From a checkpoint of a small mixture-of-experts model trained on Wikipedia: 339M tokens.
Below are experts of layer 4 (counted from 0) of a mixture-of-experts language model. Rows are named router (the router's row for the expert), up (a neuron's input weights, with its number) and show model dimensions 0-255. Each number is 128 + 24 x the weight over its row's rms, rounded and kept within 0 to 255.
Before each expert's rows: a language model's description of what the expert responds to. This comes from a sample of Wikipedia text that the model never trained on.

# expert 35
It responds to: Latinate word-initial prefixes. Word-initial stems beginning verbs and nouns, such as con, re, comp, fl, dec, inter, typically after the, to, and.
router [ 92 159 152 128 122 146  96 161 131 147 135 116 134  79 105 126 149 117 144 136  79 111 135 124 112 104 126  97 141 137 117  92 153 109 163 144 117 128 102 126 127 104 181  77  97 129 129 128 156 107 117 144 158  97 127 104 167 166 147 111 127 157 127 139 145 146 116 104 110 100 122 126 120 101 124 133  97 112 122  99 165  87 114  58 136 145  83 120 138 136 157 126 110 127 153 141 122 126 133 158 131  86 183 127 123 139 123 117 119 105 155 115 130 170 116 143 139 147 135 126 141 114 120 131  82 119 123  76 116 123 121 168 127 169 123 125 148 127 148 144 111 125 142 116 122 182  99 113 154 133 163 128 156 109 117 163  84 134 109 131  93 155 115 107 158 132 108  80 184 137 170 156 143 128 123 124 149 157 133 113 130 114 155 153 109 120 124 104 115 106 157 136 129  97 143  99 161  85 182 150 140  72 118 184 135 156 103 123 169 155 168  99 140 125 105 156 115 118 146  95 125 161 158 112 175 124 148 137 131 157  94 149 116 178 105 142 125 141 124  56 132 110 143 174 131 114 154 115 129 156 124 137 122 127 120 128]
up0 [134 160 112 156 143 110 134 113 149 140 179 119 154 112 159 128 179 145 155 127  88 115 137 144 113  90 122 138 114 135 123 108 167 176 122 171 124 142 167 115 124 129 131 165 136 110 159  91 139 148 136 137 134 180 126 108 107 126 115 136 123 136 108  89  91 157 143  84 150 137 146 149 180 153 129 118 144  92 137 113 115 150 139 107 114 145 140 122 134  86 125  95 115 133 125 101 163 187 135 105 100  95  85 173 145 157 117 162 137 182 155 158 150 205 120 113 137 134 139 141 151 121 111 137 158 151 126 149  96 128 177 117 175 114 130 118 128 119 150 155 109 137 108 132 152 134 122 116  55 110 107  95 141 100 115 125 140 124 117 113 155 130 154 112 141 104 141 167  94 150 128  94 131 130 179  88 149 105  93 147 131 102 160 125 132 135 108 114 142 120 105 127 157 139 162 125 109 143 113  69 154 113 175  69 121 163 139 126 143 105 128 128 133 120 152 157  94 124 147 111 135 117 118 108 139 104 106 148 159 129  92 122 123 116 137 149 122 126 142 129  85 102 164 118  90 138 121 160 141 129 128 171 102 137 142 135]

# expert 58
It responds to: Category head nouns. Nouns naming the kind of thing in titles, infobox fields or descriptions, such as race, football, station, Church, chart, plus quotation marks.
router [138 107 138 108 121 118 114  96 148 142 117 131 165 117 142 121 167  99 136 127 176 108 115 168 113 150 144 126 124 124  92 133 128 124 123 110 179 142  86 158 153 105 119 137 141 101 112 184 122 136 102 136 144 117 149 118 118 122 160 110 158 121 102 158 170 157 105 156 177 150 161 108 145 150 133 142 129 164 115 158 111 110 145 128 174 126 127 152 110 132 128  92 117 183 100 131 133 133 158 104 144 143 128 150 147 150 126 134 125 155 174 103 157 101 188 132 113 110 132 100  77 104 139 134  98 101 163 122 117 149 157 131 121 117 100 148 120 161 113 129 120  75 106 150 157 104 133 133 112 103 141 106  83 120 131 131  91 136 127 120 111 155 131 107 110  99  97 166 113 122  98  88 119 136 132  94  65 150 106 101 128  69 124 137 154 137 149 120 106  88 158 165 153 155 176 145 138 130 120 118 168 161 143 144 110  81 167 128 121 145 135  98 104  91 138 160 130 123 162 144 122 141 111 176 132 146 121 134 130 138  95 132 129 115 151  95 103 111 149 137 118 149 107 144  82 132 129 168 106 144 124 108 124  79 187 116]
up0 [139 118 154 131 101  83 146 152  79 141 129  97  95 118 118  98 150 116 141 143 116  88 148 113 122 148 125 110 151 116  92 112 144 158 134 150 139 113 174 156 103 159 136 133 156  75 171 172 187 119 115  99 163 140 149 149 106 109 147 114 145 137 149  68 131  94 146 126 125 136 133  89 121 136 174 110 115 137 119 157 117 137 113  94 108  95 150 145 127 145 178 152  76 143  96  92 160 137 136 135 144 139 118 140 140 118 146 124 188 163 124 143  93  90 140 171 128 139 136 119 116 141 121 126 140 119 143 139 137 125 126 102 126 110 133  90 144 146 137 132  92 112 139 122 144 104 104 145 123 114 140 118  98 131 101 166  87 124 138 121 110 140 131 121 112 104 139 110 125 101 167 133 143 157 164  98  92 120 125 123 131 136 146 117 121  70  98 136 191 123 126 149 135 145 150 100 160 126 146 142 134 172 144 109 135 183 145 118 175  73 177 119  95 144 137 106 118  91 109 135 112 121  85 106 148 145 140 100 112 127 116  88 175 138 132 158 103 116 131 136 112 141  94 109 102 105 127 158 114 121 147 113 156 145 181 167]

# expert 41
It responds to: Word-opening fragments with qu/cl. Early word pieces like qu, cl, Gu, Mar, ag, cred, proced inside names and Latinate words, e.g. Recon-qu-ista, Pro-cl-amation.
router [126 147 163 137 117 153 145 150 157 154 108 100  91 150 157 144 109  86 106  88  85 147 134 168 149 117 119 142 171 118 115 130 143 103 105  98 146 151 165 140 108 154 125 104 127 154 130 127 180 110 128 123 151 147 114 131 119 156 166 134 139 154 104  70 129 136 107 169 125 104 121 124 108 118 149 158 120 144  76 127 134 133 112 113 131 132 132 123 159 144 147 141 165 148 136 104 106  99 126 138 158 129 135 121 157 129 115 116 117  99 122  94 127 174 133 168  94 171 106 162 110 154 163  95 115 100 122 153  97 131 136 159 131 101 166 122 119 147 107 168 142  96 138 126 130 162 147 163 164 118 142 100  96 138  77  92  96  91 179  92 160 137 147 132 105 119 123 118 122 118 132 126 123 118  87 125 113 160 149 122 114  77 146 134 130 114  80 132 169 116 152 155 139 133  97 125 153  99 124 115 170 129 130 115 132 102 159 119  86 147  98 104 155 120  78 150  99 129 128 132 101 104 114  94 142 116 135 108 124 140 105 139 129 110 150 136  95 160 111 111 101  90 117 103 145  98 169 107  71 153  71 117 147 109 177 117]
up0 [ 88 124 159  66 102 139 135  98 133 117 135 155 175 117 116 107 118  58 135 164 106 145 121 157 135  76 101 158 143 120 159 121  98 104  96  99  94 155  95 168 136 123 108 114 124 135  99 138 138 125 141 119 137  72 137 122 133  90 180 130 120 134 134 116 149 104 118 137  99  92 118 135 116  82 121 162 129 132 129 104  97 126 108 127 125 138 123 128 154 103 121 124 147 123 118 114  88 118 140 134 146 106 134 107 132 104 144 109 116 148 106 101 118 144  81 185 114 128  91 123 131 133 125 126 111 138  86 146 136 185 112 117 108 113 120 115  91  79 146 108 157 162 115 136 159 131 119 101 116 100 149 138 139 113  92 121 116 139 147 128 160 157 139 141 115 145 121 140 122 143 131  97 144 105 117 160 146  72 137 115 153 124 162 162 118  99 119 125 140 192 133 174  83 121 156 111 168 140 116 110 103 125 132 119 126 133 129 105 199  85 109 158  95 140 158 118 143 111 122 147 141 109 138 130 121 119 107 125 110 102 126 139  90 114 125  89 104 111 115 157 147  99 143  84 146 113 192 125 102 125  99 107  88 135 129 183]